config.toml
d_model = 640
moe_layers = [2, 3, 4, 5, 6, 7, 8, 9, 10]
routed_scale = 4.9
lr_router = 0.00179
lr = 0.00962
beta1 = 0.95
seq_len = 1024
Below are experts of layer 7 (counted from 0) of a mixture-of-experts language model. Rows are named router (the router's row for the expert), up (a neuron's input weights, with its number), down (a neuron's output weights, with its number) and show model dimensions 128-255. Each number is 50 + 10 x the weight over its row's rms, rounded and kept within 0 to 99.
Before each expert's rows: a language model's description of what the expert responds to. This comes from a sample of Wikipedia text that the model never trained on.

# expert 51
It responds to: Numeric table cells. Pipe separators and small numbers in all-numeric stats rows and semicolon score lists, such as 0 | 2 | 0, 5; 0;, GF, GD, Pts.
router:64 66 55 54 47 64 50 38 50 53 56 75 64 31 47 46 54 57 60 36 42 42 41 44 34 62 52 43 48 43 55 41 30 58 46 41 41 54 55 45 48 55 43 42 43 61 54 45 71 48 57 56 57 58 46 66 61 36 65 68 44 51 67 67 48 56 46 40 49 57 43 58 54 46 32 49 50 62 32 42 45 51 57 47 51 61 44 48 52 44 58 49 40 76 67 60 48 63 36 56 36 32 58 58 54 55 55 60 59 44 50 64 38 33 31 43 65 50 63 67 45 46 41 46 52 61 35 39
up0:44 59 50 48 58 40 39 60 50 57 47 52 63 35 48 47 59 50 50 34 40 53 36 38 53 65 44 39 52 67 73 48 49 38 72 53 51 55 66 51 46 51 52 73 59 59 38 48 46 56 68 40 29 45 62 41 42 40 61 40 49 49 37 23 52 47 38 46 34 45 52 62 44 39 59 47 33 29 68 50 43 62 36 41 52 61 50 42 57 43 37 61 36 60 57 55 43 47 55 46 54 50 54 52 56 56 47 50 49 46 34 53 49 63 66 45 47 51 71 34 45 33 62 45 41 68 50 33
down0:46 52 64 55 57 53 83 48 69 67 43 48 45 58 51 68 64 56 66 74 60 44 29 45 32 54 46 48 63 61 47 50 45 63 40 38 48 58 45 36 41 34 49 54 50 43 45 62 42 56 55 49 36 17 45 49 45 52 52 66 45 53 43 54 50 45 52 75 45 56 49 58 47 46 55 68 63 52 55 56 50 43 52 52 39 45 53 25 46 23 33 68 46 42 55 34 50 39 50 51 34 50 54 46 66 50 39 59 44 31 35 60 51 57 59 61 44 49 38 63 27 51 53 40 49 58 36 54
up1:48 27 49 37 45 41 44 67 50 42 34 37 50 53 53 80 49 50 58 38 55 53 38 53 40 35 56 54 42 51 51 48 46 51 37 42 46 73 55 57 58 37 59 49 43 50 61 42 64 74 43 50 53 60 41 40 42 71 47 42 48 62 51 41 41 39 50 49 44 64 67 48 42 48 37 50 48 52 29 66 43 55 38 53 58 48 39 48 34 39 35 37 74 42 41 63 59 62 34 32 53 57 63 49 54 59 51 49 43 60 58 44 56 50 34 47 53 54 79 67 35 37 56 52 31 55 60 41
down1:51 46 67 40 42 46 42 51 55 63 49 39 57 53 53 50 51 35 53 71 56 43 44 44 37 45 54 56 49 68 34 54 64 50 55 53 26 44 31 79 47 45 56 37 66 51 55 47 57 57 38 59 51 62 40 51 54 42 71 51 53 61 59 49 47 60 29 37 40 51 46 47 59 40 58 51 36 43 58 51 29 47 52 62 63 55 63 59 42 41 42 56 36 57 56 51 69 56 49 31 44 44 61 54 48 52 46 61 50 57 46 53 38 36 39 60 43 40 38 41 45 48 30 54 55 50 48 39
up2:49 39 59 54 51 60 35 64 52 54 46 56 44 60 64 40 59 59 46 54 28 42 63 57 34 44 34 54 56 59 71 43 40 42 69 38 53 57 34 33 42 65 44 39 44 30 66 46 55 75 49 50 41 36 38 46 38 58 50 55 45 45 69 41 52 58 60 62 57 64 47 49 60 54 51 53 48 44 36 54 41 41 46 55 43 38 57 56 50 70 49 48 52 47 48 50 66 47 53 65 37 44 47 46 63 70 50 61 43 44 47 61 56 50 60 45 51 49 48 38 35 44 51 59 30 45 47 55
down2:58 40 49 53 62 62 35 42 53 32 41 38 45 44 59 45 40 70 35 47 42 40 49 36 45 55 48 46 51 42 47 65 68 39 43 41 47 49 53 45 66 60 59 51 57 63 55 42 38 33 40 62 53 56 24 38 50 43 45 66 57 47 33 51 41 41 43 33 57 37 57 54 38 33 59 55 50 39 40 67 53 61 54 57 41 57 52 56 40 57 54 43 42 65 49 48 55 66 39 58 57 48 63 58 22 55 64 44 41 63 42 63 42 32 51 44 29 55 43 41 57 61 40 74 56 43 55 41
up3:51 54 44 35 50 58 58 48 69 41 50 18 34 38 54 61 40 49 77 54 51 47 53 48 45 54 33 43 45 39 50 45 46 55 49 52 39 59 48 52 49 35 53 53 47 56 54 32 52 54 64 49 57 47 39 57 46 63 56 54 49 50 56 60 61 41 47 30 39 52 46 52 43 68 28 56 43 40 58 47 61 59 60 33 60 51 39 55 44 50 47 44 74 57 46 56 65 61 66 53 39 58 47 51 45 61 34 65 67 47 44 58 44 59 31 51 59 55 45 39 38 54 59 47 46 64 43 46
down3:42 45 59 44 36 40 52 57 48 49 56 56 37 45 47 48 63 37 48 50 43 57 42 47 50 40 48 32 43 43 56 67 45 43 59 52 37 55 60 52 46 68 61 27 36 36 37 47 55 42 50 50 66 42 52 34 41 49 73 50 51 52 51 45 59 41 52 53 56 32 71 49 41 32 58 31 39 48 55 62 69 34 64 52 44 31 54 45 59 66 44 32 51 43 53 37 35 56 68 66 57 38 59 41 61 51 39 54 43 54 27 56 57 54 63 51 43 64 66 52 39 45 51 59 58 57 40 50
up4:48 54 51 59 66 43 40 48 43 45 71 55 40 56 34 67 62 45 43 57 33 49 54 53 54 58 60 37 61 53 34 40 44 47 32 55 69 42 61 43 31 57 59 53 60 54 37 42 51 65 65 60 57 54 64 48 28 45 47 36 56 39 36 56 60 67 51 59 46 44 47 50 59 53 46 40 53 64 58 58 68 28 54 50 49 43 63 30 27 61 71 66 48 32 41 61 40 39 51 48 27 66 57 52 48 30 43 38 38 41 29 54 54 52 51 60 48 39 67 29 49 46 58 47 31 44 36 48
down4:53 34 45 53 50 39 45 52 40 14 68 57 46 42 61 41 56 37 70 55 46 43 58 52 54 61 72 31 50 53 37 46 45 56 30 42 57 44 59 52 45 47 52 62 48 46 34 56 39 42 53 51 45 51 62 40 50 37 58 53 68 63 49 54 57 41 46 48 29 50 40 39 52 49 45 53 65 66 59 63 44 23 68 47 55 33 81 40 37 55 70 61 88 58 52 27 27 34 46 58 54 32 45 47 62 42 62 52 31 41 52 46 38 44 57 61 66 42 44 49 34 34 57 44 47 66 53 57
up5:46 46 57 36 45 41 61 56 71 41 45 54 36 36 54 49 49 53 30 56 62 48 52 60 39 77 48 49 49 62 45 48 70 49 37 50 58 49 45 54 46 42 70 56 51 56 74 43 47 52 50 55 57 38 70 51 45 52 55 43 52 45 64 55 55 36 61 59 67 61 60 45 68 67 51 60 47 45 60 53 47 62 51 40 64 39 53 43 52 57 68 27 43 48 40 67 59 28 48 58 54 49 52 40 61 46 43 31 59 60 52 43 60 40 43 59 46 57 55 36 42 48 57 71 54 51 56 49
down5:64 35 50 52 54 42 35 37 43 52 61 76 60 46 40 62 30 46 51 54 34 36 45 50 50 63 48 53 53 45 39 57 63 68 54 48 51 39 40 52 54 37 60 67 51 51 33 58 52 48 57 46 32 58 51 59 34 71 49 49 57 45 43 31 61 57 49 50 39 38 45 61 49 46 65 55 63 63 66 47 50 45 56 33 38 45 33 48 59 25 25 46 48 41 52 57 57 50 50 43 36 51 47 45 50 51 40 59 47 48 55 29 45 59 63 51 51 54 44 53 39 45 39 49 50 36 59 50
up6:46 61 40 58 37 60 57 61 57 64 45 55 66 41 60 45 46 56 57 37 46 50 56 46 39 42 59 57 52 40 55 53 48 49 61 58 39 49 32 35 35 54 59 46 47 59 41 45 60 49 37 57 43 50 40 50 50 57 40 25 59 45 48 46 43 43 51 43 64 35 44 63 59 50 49 34 51 16 56 65 44 63 44 46 56 47 47 71 34 61 66 43 32 41 42 47 36 53 52 52 55 44 55 33 43 46 60 37 64 64 49 60 55 58 47 56 57 40 52 39 60 56 44 63 44 55 62 47
down6:38 51 40 47 63 57 35 36 46 40 32 63 55 37 51 53 57 49 41 63 63 58 50 41 59 52 51 44 35 70 48 77 60 49 43 41 47 54 52 43 40 34 60 40 73 50 56 57 35 58 48 50 31 45 33 60 49 47 57 34 60 43 45 32 43 33 52 33 64 39 44 46 44 57 53 66 38 47 50 63 59 44 60 65 56 47 59 46 40 49 52 30 53 23 62 51 56 41 61 61 61 32 40 49 56 50 52 39 53 55 57 61 62 49 46 53 58 71 53 59 44 57 50 45 52 54 51 36
up7:56 62 58 52 57 49 53 45 24 34 47 50 51 47 49 52 50 50 51 65 49 57 41 76 54 45 60 32 46 39 55 59 53 43 59 47 47 38 52 45 54 30 38 59 64 69 42 48 49 56 42 40 43 44 64 38 55 51 26 57 55 49 39 55 52 62 53 61 40 43 58 62 65 41 68 56 39 46 66 46 89 51 68 56 48 43 83 45 58 48 45 33 46 50 45 30 44 46 46 50 52 65 32 57 45 54 56 34 78 50 58 62 46 58 78 37 46 60 48 48 41 59 50 41 50 43 48 54
down7:64 50 43 58 61 42 64 44 55 35 42 56 50 47 62 48 45 47 39 58 61 40 65 48 45 52 61 39 54 31 38 38 45 54 38 72 60 56 45 78 41 65 56 47 58 69 52 62 57 61 49 69 61 52 72 43 56 57 50 52 52 54 64 36 33 64 44 41 62 55 57 55 58 35 47 49 44 63 40 48 52 45 48 40 48 58 48 56 59 51 62 41 57 49 50 40 58 48 62 60 56 62 54 39 58 60 57 60 50 47 64 50 38 39 34 44 36 45 47 53 33 45 40 51 55 37 49 49
up8:29 41 68 65 45 28 54 23 38 51 45 53 49 48 53 41 37 66 50 52 55 34 57 51 55 34 34 52 50 50 51 65 72 53 53 39 36 38 40 53 63 38 47 51 53 45 55 61 70 43 39 54 53 59 53 57 64 44 38 49 47 63 48 47 55 54 43 57 44 34 54 50 33 40 61 49 64 54 49 31 35 42 64 50 65 45 35 43 56 53 41 51 62 36 41 59 50 44 51 34 46 49 72 46 36 43 57 43 51 44 43 54 40 48 48 54 53 54 44 60 53 59 47 50 37 43 39 63
down8:60 46 59 58 40 48 42 70 76 49 59 31 21 41 45 50 51 59 70 39 32 50 41 58 69 61 42 42 49 52 36 42 43 49 43 35 60 38 50 63 43 28 55 56 55 60 43 44 52 46 61 62 54 44 46 61 34 48 45 58 55 60 49 52 58 42 56 48 84 43 56 59 39 32 45 35 33 53 53 52 52 62 49 57 48 37 53 44 60 46 56 49 82 26 61 41 45 50 39 32 61 59 38 39 47 48 62 60 57 47 48 60 35 36 61 55 71 41 50 41 45 53 38 40 55 64 42 47
up9:63 37 63 57 47 55 46 68 65 59 33 51 48 45 51 47 39 57 61 57 40 68 48 65 46 61 49 29 69 50 56 44 39 53 62 56 60 46 58 53 22 41 47 44 46 49 80 41 58 52 71 53 48 37 51 58 66 53 66 67 56 60 52 43 46 40 79 62 41 33 39 68 48 53 49 50 38 64 51 45 31 62 37 56 54 31 51 30 53 63 51 39 50 78 49 72 44 46 43 51 43 43 59 39 66 49 51 60 40 53 41 54 45 51 39 50 46 64 47 46 42 32 59 59 55 50 28 59
down9:48 46 62 41 57 39 56 37 50 46 50 50 66 44 80 51 51 54 43 54 52 57 49 43 52 30 63 61 37 39 58 47 48 43 58 46 59 42 59 63 59 50 54 45 59 43 47 56 62 28 45 47 38 67 40 39 64 59 58 51 42 55 59 66 60 49 56 53 50 56 44 38 53 59 48 60 37 53 57 61 43 45 49 40 74 51 71 35 44 50 59 59 65 59 48 40 57 60 37 52 58 59 41 60 45 32 49 48 38 58 51 56 38 59 42 59 53 64 49 67 44 48 32 70 43 58 75 41
up10:65 59 55 46 38 39 61 41 42 52 33 48 38 42 50 43 47 39 52 37 54 49 50 45 57 56 40 51 51 40 60 54 43 48 51 45 31 50 51 62 54 37 65 42 62 67 52 37 40 57 57 44 40 50 54 51 38 61 61 58 57 49 70 47 42 59 33 51 60 62 45 44 49 57 51 52 57 29 41 47 52 54 37 58 58 48 54 43 58 78 52 53 46 46 55 59 55 41 45 65 40 55 48 50 70 61 58 43 44 58 52 47 61 52 38 41 49 53 35 38 53 67 48 49 45 57 59 47
down10:45 47 42 53 72 48 56 52 56 29 48 63 56 61 43 55 33 31 36 52 51 41 42 47 52 54 44 51 53 48 43 51 50 41 62 52 53 37 47 50 54 61 31 46 56 51 36 65 55 56 54 49 45 46 39 51 47 57 26 50 37 62 53 59 36 60 67 44 30 58 51 55 61 62 54 33 45 51 48 38 46 32 51 64 48 47 51 47 53 45 34 30 47 56 47 44 45 62 59 30 60 40 41 35 53 45 35 55 53 59 54 50 63 42 47 64 50 46 49 36 55 50 53 62 55 42 34 45
up11:63 55 59 39 48 46 54 58 48 52 48 48 37 62 57 39 36 46 73 47 49 46 44 40 44 42 46 54 60 37 47 47 76 58 51 51 54 62 48 39 43 59 68 56 51 17 60 53 58 57 60 55 52 47 59 55 56 55 44 39 52 54 71 48 45 53 41 50 47 65 47 45 59 45 54 64 49 51 52 80 42 49 73 64 52 30 44 53 56 50 63 50 46 47 32 45 65 39 45 45 53 25 42 42 45 47 45 34 59 70 43 57 46 56 61 32 50 50 53 55 50 52 47 55 57 37 62 45
down11:58 59 51 30 55 37 38 41 41 44 47 36 68 45 46 36 45 40 43 55 41 54 31 25 50 55 53 49 54 57 57 45 58 62 35 51 70 63 75 62 42 42 53 63 57 52 33 57 59 62 49 62 35 57 55 42 55 56 39 35 43 38 47 56 53 40 38 38 67 57 49 61 39 58 37 49 75 44 41 51 63 55 48 60 56 55 61 59 41 54 57 44 39 44 26 67 48 45 51 65 49 56 41 34 55 48 46 46 44 51 69 44 56 42 47 56 64 50 32 38 43 41 53 48 38 36 50 34
up12:40 52 65 36 62 68 62 46 63 50 57 53 47 57 45 52 46 78 31 52 59 38 49 52 63 57 47 57 45 40 65 51 50 50 73 35 45 39 49 46 42 40 19 49 59 51 59 62 43 48 50 43 49 60 52 37 67 52 55 51 71 49 36 37 49 53 47 54 50 37 68 61 44 28 66 67 45 51 43 42 66 48 48 55 49 46 41 42 50 32 59 38 48 51 52 81 48 45 50 47 60 53 53 51 54 50 41 43 40 38 44 60 62 54 60 57 54 60 51 41 55 60 57 55 72 33 59 55
down12:46 43 62 56 54 34 55 68 44 55 42 51 51 32 57 46 67 53 49 61 63 52 59 66 41 64 44 39 49 38 52 54 39 32 47 61 50 67 55 43 45 53 46 44 42 41 52 55 70 42 53 58 43 51 55 40 52 45 45 40 43 39 65 45 36 52 21 36 58 53 40 43 31 44 50 36 42 40 60 57 41 62 41 51 40 42 39 39 51 66 54 31 57 29 35 55 76 48 51 48 43 41 58 54 46 65 54 37 36 62 47 60 61 40 51 52 52 52 46 50 62 52 47 66 59 56 45 45
up13:34 56 26 45 47 52 49 58 52 49 57 34 60 48 39 36 55 46 39 50 48 38 47 35 38 47 61 70 45 51 51 48 38 43 56 41 41 38 57 36 48 63 68 73 56 55 49 46 27 50 48 60 41 44 44 42 36 40 54 72 35 52 64 52 57 39 62 50 56 54 37 56 29 40 51 60 34 54 64 46 63 47 39 70 41 74 46 64 41 57 47 38 38 47 36 37 53 48 51 35 56 63 55 46 51 38 41 58 53 57 40 51 54 58 43 44 57 58 49 21 58 61 53 56 60 42 54 45
down13:37 58 44 55 60 64 47 41 59 52 54 48 38 66 43 57 46 66 51 51 40 61 52 65 60 64 58 45 43 49 29 51 40 48 57 62 49 63 59 50 66 43 39 53 50 52 59 47 29 62 55 48 44 46 49 63 66 49 43 27 39 43 53 53 58 42 56 40 39 41 62 64 51 55 56 58 68 38 58 50 40 45 50 50 46 59 49 40 44 66 35 57 69 54 40 40 40 38 40 53 78 40 57 54 56 43 49 65 31 58 41 56 65 56 57 63 33 53 48 52 36 53 52 55 51 65 62 58
up14:69 54 63 40 35 36 58 44 46 49 45 46 62 32 62 39 44 39 43 58 42 47 49 62 58 39 58 55 47 50 35 44 50 37 39 60 57 51 50 68 45 39 52 48 60 46 32 46 43 41 66 53 27 58 46 46 57 49 67 53 64 45 39 50 58 61 51 52 56 35 55 60 52 36 47 47 45 76 46 38 28 70 30 55 55 52 57 31 43 51 53 56 57 35 44 50 48 55 48 70 56 53 47 64 54 47 55 47 58 50 61 45 67 50 51 40 42 43 54 53 56 46 54 58 46 49 46 47
down14:51 36 50 59 49 47 49 53 49 49 65 44 48 50 37 60 65 62 33 54 53 54 32 63 55 63 41 46 47 42 59 47 42 48 47 50 62 30 49 54 51 35 32 42 62 50 54 55 51 04 41 47 51 43 54 50 34 70 49 46 46 46 41 42 53 49 72 36 71 65 42 33 46 44 58 43 46 57 51 58 49 52 62 34 35 38 32 56 46 64 53 50 37 53 53 61 54 34 45 30 52 53 42 55 40 44 44 42 46 56 46 56 38 20 38 62 44 32 45 43 56 48 41 54 72 58 60 68
up15:63 50 48 45 34 52 60 40 45 65 49 55 54 48 59 61 39 25 43 40 38 31 55 49 47 44 63 55 50 65 38 51 34 55 43 50 45 42 48 37 37 42 60 43 44 58 36 71 26 52 64 52 42 58 46 69 69 53 50 55 40 43 29 61 47 46 44 47 54 41 59 28 44 42 52 48 43 54 59 59 56 51 58 58 43 50 57 58 25 45 66 53 65 50 43 49 60 46 55 48 56 49 54 54 66 53 60 60 55 56 44 57 51 50 57 60 48 48 42 54 42 49 58 56 45 51 52 48
down15:58 38 63 55 53 59 41 40 58 47 57 48 54 47 48 49 46 48 45 57 66 32 44 58 45 36 58 68 46 50 51 51 41 46 58 36 37 52 50 43 61 46 62 58 41 44 54 49 61 21 40 38 42 52 49 55 59 44 40 25 39 73 36 34 56 44 68 33 19 55 49 68 55 62 52 42 60 66 52 39 59 46 57 30 58 36 57 48 51 53 22 63 29 55 52 55 55 56 34 63 50 36 54 63 34 38 51 37 49 57 30 60 64 55 43 55 56 39 65 40 34 50 62 53 42 47 52 40
up16:60 45 60 44 41 36 36 54 54 49 53 55 44 37 57 53 52 41 58 29 49 69 59 41 58 48 42 75 54 25 35 46 41 50 53 40 42 57 62 61 64 29 46 42 55 47 59 53 46 61 66 53 51 43 42 53 61 44 61 47 57 59 38 30 59 58 45 33 41 58 35 49 55 54 65 66 49 37 54 42 32 45 47 42 53 52 61 62 71 53 59 45 48 34 43 50 54 53 72 45 58 49 60 32 43 49 53 63 46 59 33 52 57 66 65 46 51 44 35 37 35 59 61 52 42 61 60 46
down16:49 44 45 70 42 46 64 51 48 31 46 49 51 33 53 54 48 58 50 52 49 50 34 32 67 51 61 59 54 55 70 67 41 51 52 68 52 50 51 39 55 49 45 57 62 68 75 43 66 10 53 63 45 55 54 31 51 63 59 37 46 44 62 46 59 53 64 25 43 52 46 62 59 42 46 57 37 47 45 54 61 66 38 59 44 49 62 41 38 50 45 54 61 61 34 65 30 55 48 55 73 47 76 51 35 52 53 58 53 52 36 59 64 54 33 66 31 53 43 66 53 73 43 51 49 29 48 56
up17:34 62 41 62 39 57 46 44 60 40 43 50 44 48 59 60 33 48 43 47 55 40 60 58 47 48 53 48 51 54 47 36 55 47 44 51 57 40 32 57 49 48 55 40 49 45 59 49 61 54 63 46 52 46 45 46 47 48 62 54 41 41 43 52 42 42 43 25 41 60 53 59 58 55 50 25 58 31 56 64 56 48 57 50 50 29 35 59 45 51 63 53 55 52 52 66 41 64 76 38 65 62 60 57 60 56 51 55 85 43 74 45 49 41 45 49 63 39 59 69 42 50 54 52 45 38 57 39
down17:58 53 38 46 60 37 56 41 43 61 49 60 72 44 45 51 60 40 47 41 54 61 44 40 40 30 51 59 50 38 65 49 60 42 51 49 40 52 52 45 64 42 37 33 48 51 46 31 53 62 46 38 41 40 41 51 55 51 45 65 67 38 48 61 58 71 66 40 33 66 59 30 30 59 55 47 55 36 40 50 34 63 59 51 45 64 64 45 57 40 41 73 45 41 49 45 47 53 57 39 48 75 50 56 48 30 46 52 40 58 49 32 44 51 33 60 45 57 57 59 27 52 46 38 60 49 47 39
up18:46 42 43 47 27 53 49 45 40 44 35 64 52 39 36 57 49 54 45 57 55 49 54 48 45 48 61 27 51 52 52 64 46 66 73 46 57 55 62 47 46 52 47 32 28 63 54 38 65 52 43 40 28 67 40 39 49 47 31 34 37 49 51 54 58 47 50 44 51 34 44 35 45 58 54 29 41 40 69 55 49 46 56 33 55 34 49 54 47 49 41 41 49 53 44 56 43 58 45 58 47 58 33 61 47 66 75 47 60 62 46 56 56 49 59 58 51 53 53 49 26 53 41 47 50 61 47 45
down18:35 78 32 57 47 45 66 51 36 68 53 38 63 65 48 45 55 61 56 38 26 49 57 80 46 49 59 63 41 56 56 55 46 62 51 45 61 56 44 59 42 45 56 38 54 53 53 60 63 47 52 60 52 44 61 59 70 37 50 59 47 53 54 48 34 31 43 41 50 61 42 43 38 59 63 42 42 44 55 46 49 44 34 50 50 54 54 46 40 59 48 68 60 51 55 59 53 60 50 46 57 70 46 49 40 48 52 60 69 44 53 52 69 39 49 39 42 51 66 71 42 63 31 43 51 37 48 42
up19:38 56 25 25 44 45 56 59 54 35 55 51 56 61 46 57 42 50 43 64 55 56 31 50 59 66 65 40 67 69 37 56 45 59 61 62 53 35 44 38 52 58 51 64 41 46 60 49 41 61 31 54 63 42 66 43 44 33 44 25 49 45 62 29 46 42 45 38 49 47 46 62 65 50 42 71 45 60 60 59 64 28 60 52 38 33 64 40 45 51 60 73 62 49 53 49 33 40 50 34 37 51 56 50 57 45 55 57 32 65 37 45 64 33 51 63 61 62 51 48 54 40 41 44 57 61 60 61
down19:41 49 42 39 55 63 55 41 55 54 44 66 61 55 44 54 57 45 32 53 43 48 59 38 52 53 50 66 52 21 61 55 63 39 64 52 45 43 55 28 38 55 73 64 53 53 37 53 52 66 58 36 35 35 54 51 62 31 40 26 42 56 52 37 64 43 51 58 62 43 56 41 39 60 38 38 71 29 38 39 49 35 35 45 47 41 69 54 58 63 34 57 39 37 43 30 43 52 58 40 25 60 45 29 47 39 53 57 51 56 41 62 52 60 33 51 34 44 34 41 52 71 47 39 56 36 46 56
up20:63 50 40 29 45 36 58 51 51 63 56 51 49 50 55 53 33 54 45 48 42 51 66 47 42 43 37 40 49 60 50 49 40 56 72 56 48 66 50 39 48 22 74 45 66 25 38 23 60 61 53 33 56 46 45 58 40 49 51 68 50 49 48 45 56 62 39 56 60 55 55 39 43 49 49 51 48 49 43 42 41 58 56 40 50 59 58 48 49 46 45 37 44 58 44 73 51 47 47 57 53 73 39 33 54 48 56 64 49 47 67 61 55 38 43 80 58 56 52 62 48 45 49 41 60 34 42 44
down20:46 32 44 56 55 66 41 51 40 25 55 38 63 66 46 46 66 50 56 52 69 53 57 31 66 47 50 51 40 55 50 63 47 57 44 54 60 52 31 57 49 55 62 50 30 51 44 45 27 48 59 62 48 60 36 49 59 56 35 25 38 63 63 47 57 48 43 41 48 43 44 67 27 48 52 39 49 44 50 44 35 47 48 49 52 39 43 42 54 41 58 49 45 67 64 56 72 58 45 34 65 69 52 32 49 53 63 59 51 38 48 39 53 65 58 53 58 40 37 36 51 43 48 60 54 39 48 63
up21:46 54 44 67 40 40 51 55 41 33 40 69 49 43 77 53 54 42 61 42 48 39 43 41 56 46 53 45 59 41 70 61 51 45 57 54 40 65 49 57 49 61 47 39 56 47 46 55 43 58 27 58 56 50 52 48 55 48 44 43 44 53 54 51 53 54 69 45 59 48 57 54 51 53 67 53 31 41 53 48 39 57 52 64 57 60 45 56 44 44 58 53 42 52 42 55 34 56 39 46 44 57 41 41 41 47 53 45 55 65 45 53 58 37 54 55 57 63 23 56 56 59 54 33 46 51 54 49
down21:52 35 42 52 39 55 64 68 34 42 65 59 49 59 44 49 49 37 42 63 62 61 34 40 52 49 58 47 40 69 37 38 35 37 38 43 30 59 43 50 39 59 31 67 51 41 56 43 56 52 67 50 46 48 53 43 34 56 57 56 45 74 42 49 46 59 52 54 53 45 45 45 43 52 28 55 57 42 56 52 51 41 34 53 44 67 75 41 50 48 70 52 52 63 52 50 68 58 47 70 46 29 58 47 46 27 42 54 49 42 44 43 32 62 63 47 49 44 37 37 44 55 48 43 45 59 51 46
up22:48 39 48 41 51 42 61 38 51 53 44 61 55 39 43 44 67 47 49 63 39 37 58 39 57 51 47 39 47 69 49 47 39 44 50 50 66 45 42 34 59 59 40 58 50 60 61 52 32 59 63 41 44 45 45 61 70 53 39 43 59 54 35 43 50 52 80 54 48 48 58 52 49 51 60 49 48 57 53 40 65 49 72 60 40 50 47 41 45 49 62 59 51 50 51 52 50 57 57 39 52 50 47 65 49 57 48 31 50 27 51 55 46 60 53 48 51 36 64 54 65 51 44 62 47 65 67 65
down22:31 51 43 48 65 49 60 53 66 47 31 62 55 49 58 70 61 64 68 60 54 56 53 57 51 47 41 33 54 50 42 57 31 60 59 47 49 51 58 54 54 60 52 49 49 46 65 45 69 84 34 53 70 44 57 53 42 48 54 40 53 40 66 56 44 59 53 47 70 53 54 60 44 49 55 44 55 36 32 41 37 55 45 56 61 54 64 57 26 56 33 61 79 50 52 41 49 43 49 42 57 43 59 36 42 43 36 51 45 38 54 48 43 52 51 53 37 39 35 35 51 54 44 48 55 60 47 50
up23:37 52 56 59 54 43 25 57 45 59 43 50 56 67 43 56 38 49 38 41 49 64 41 48 56 64 50 49 49 40 64 46 59 43 67 65 52 49 43 55 56 54 59 42 41 48 69 49 65 54 44 38 69 49 50 50 58 42 53 42 49 43 36 56 39 56 56 43 48 54 66 51 40 55 56 47 73 64 33 43 50 49 55 47 49 38 34 43 63 48 49 57 27 47 39 49 51 51 56 49 41 59 40 51 43 64 37 37 39 36 52 33 56 53 41 46 56 49 38 52 38 59 50 63 61 32 51 41
down23:46 52 63 61 66 57 55 57 65 42 60 44 43 58 63 55 61 57 35 51 50 49 58 42 47 58 60 66 59 40 58 64 40 47 69 52 42 54 45 49 45 51 44 56 29 52 45 65 46 55 48 68 51 35 49 51 44 56 27 74 50 65 40 53 47 56 48 67 68 66 49 66 45 62 52 48 53 50 37 57 41 58 70 60 63 56 66 58 45 53 45 28 43 42 43 44 56 64 50 60 62 54 53 41 44 37 55 52 30 56 69 68 41 47 43 49 72 59 40 47 52 60 54 51 58 47 69 54
up24:49 68 57 46 43 60 63 56 62 55 43 45 53 48 41 55 55 59 45 53 48 52 41 47 47 53 51 52 60 46 50 49 34 46 79 46 64 56 52 62 69 43 39 55 55 54 54 39 43 50 59 43 54 46 42 48 60 52 40 44 61 50 46 71 53 55 58 61 47 55 59 34 31 48 48 52 55 47 62 54 56 38 42 40 54 51 44 55 43 61 51 45 43 57 57 61 38 45 40 58 59 45 27 50 41 31 55 33 30 47 59 45 47 42 27 57 50 36 53 54 46 39 48 60 42 51 67 59
down24:67 58 55 63 45 40 46 60 62 41 45 50 59 49 32 66 47 45 51 57 55 69 51 47 53 43 54 57 54 49 42 52 36 51 58 71 74 72 64 54 20 44 50 49 36 39 47 61 51 56 63 53 50 59 46 42 54 65 34 57 47 32 55 46 40 48 31 45 48 56 42 52 37 36 44 46 40 40 64 49 39 47 45 62 56 45 51 46 48 46 44 47 73 75 49 48 41 51 62 37 41 59 48 46 62 51 48 43 56 42 38 50 47 49 49 56 45 32 54 50 76 42 48 63 48 51 64 46
up25:37 60 72 49 50 48 45 44 45 39 36 57 55 55 50 43 43 52 66 48 47 66 48 48 60 44 47 57 51 50 45 52 59 55 44 45 58 41 61 78 39 43 53 56 62 48 32 52 40 37 48 34 49 45 36 58 49 51 43 61 49 48 49 53 44 28 50 38 41 53 34 38 43 54 64 65 57 56 41 38 46 38 35 55 45 32 43 33 38 43 41 33 51 52 33 54 42 39 51 54 61 45 45 34 37 65 58 52 55 64 46 49 68 49 46 59 52 64 52 37 61 30 35 64 47 53 47 45
down25:38 47 38 53 34 57 54 41 56 42 62 40 56 50 40 46 41 47 47 51 47 42 48 64 53 44 60 51 44 63 40 50 54 40 51 65 49 41 46 51 55 53 30 52 45 50 58 43 65 00 40 51 55 57 41 63 59 42 51 62 52 52 45 51 54 55 55 46 34 51 51 44 60 44 56 43 35 40 49 35 56 46 38 50 45 41 65 19 57 44 53 45 63 56 61 40 46 51 39 49 41 53 62 42 57 42 37 42 44 47 50 46 45 38 59 52 56 44 56 54 43 53 52 53 56 64 56 44
up26:41 58 53 46 47 60 81 53 53 39 44 58 54 55 56 46 31 67 51 48 64 44 48 56 56 51 47 50 40 41 45 43 54 50 57 39 54 38 41 59 53 35 37 48 54 52 56 43 61 40 49 46 56 50 42 64 48 63 50 54 58 42 53 47 49 60 38 47 54 64 33 64 36 54 50 53 22 47 47 50 45 37 40 56 63 50 45 44 50 50 61 42 41 47 61 46 60 47 64 49 53 46 67 57 51 31 35 34 73 50 47 61 34 36 55 40 52 40 40 60 40 56 58 33 65 43 56 47
down26:42 54 35 45 66 63 30 40 61 64 66 71 56 63 64 42 34 57 44 61 40 57 47 49 50 32 46 33 45 68 59 53 70 70 40 41 37 48 43 48 56 56 63 44 63 35 33 40 36 67 41 60 60 53 64 50 42 53 52 44 28 66 64 41 46 71 64 41 49 45 62 56 29 52 40 65 54 45 54 45 53 56 36 59 43 51 66 46 53 58 42 52 63 52 66 42 60 55 57 50 57 44 53 31 51 50 46 55 38 50 38 51 38 53 41 56 73 52 71 49 60 53 45 50 46 37 52 55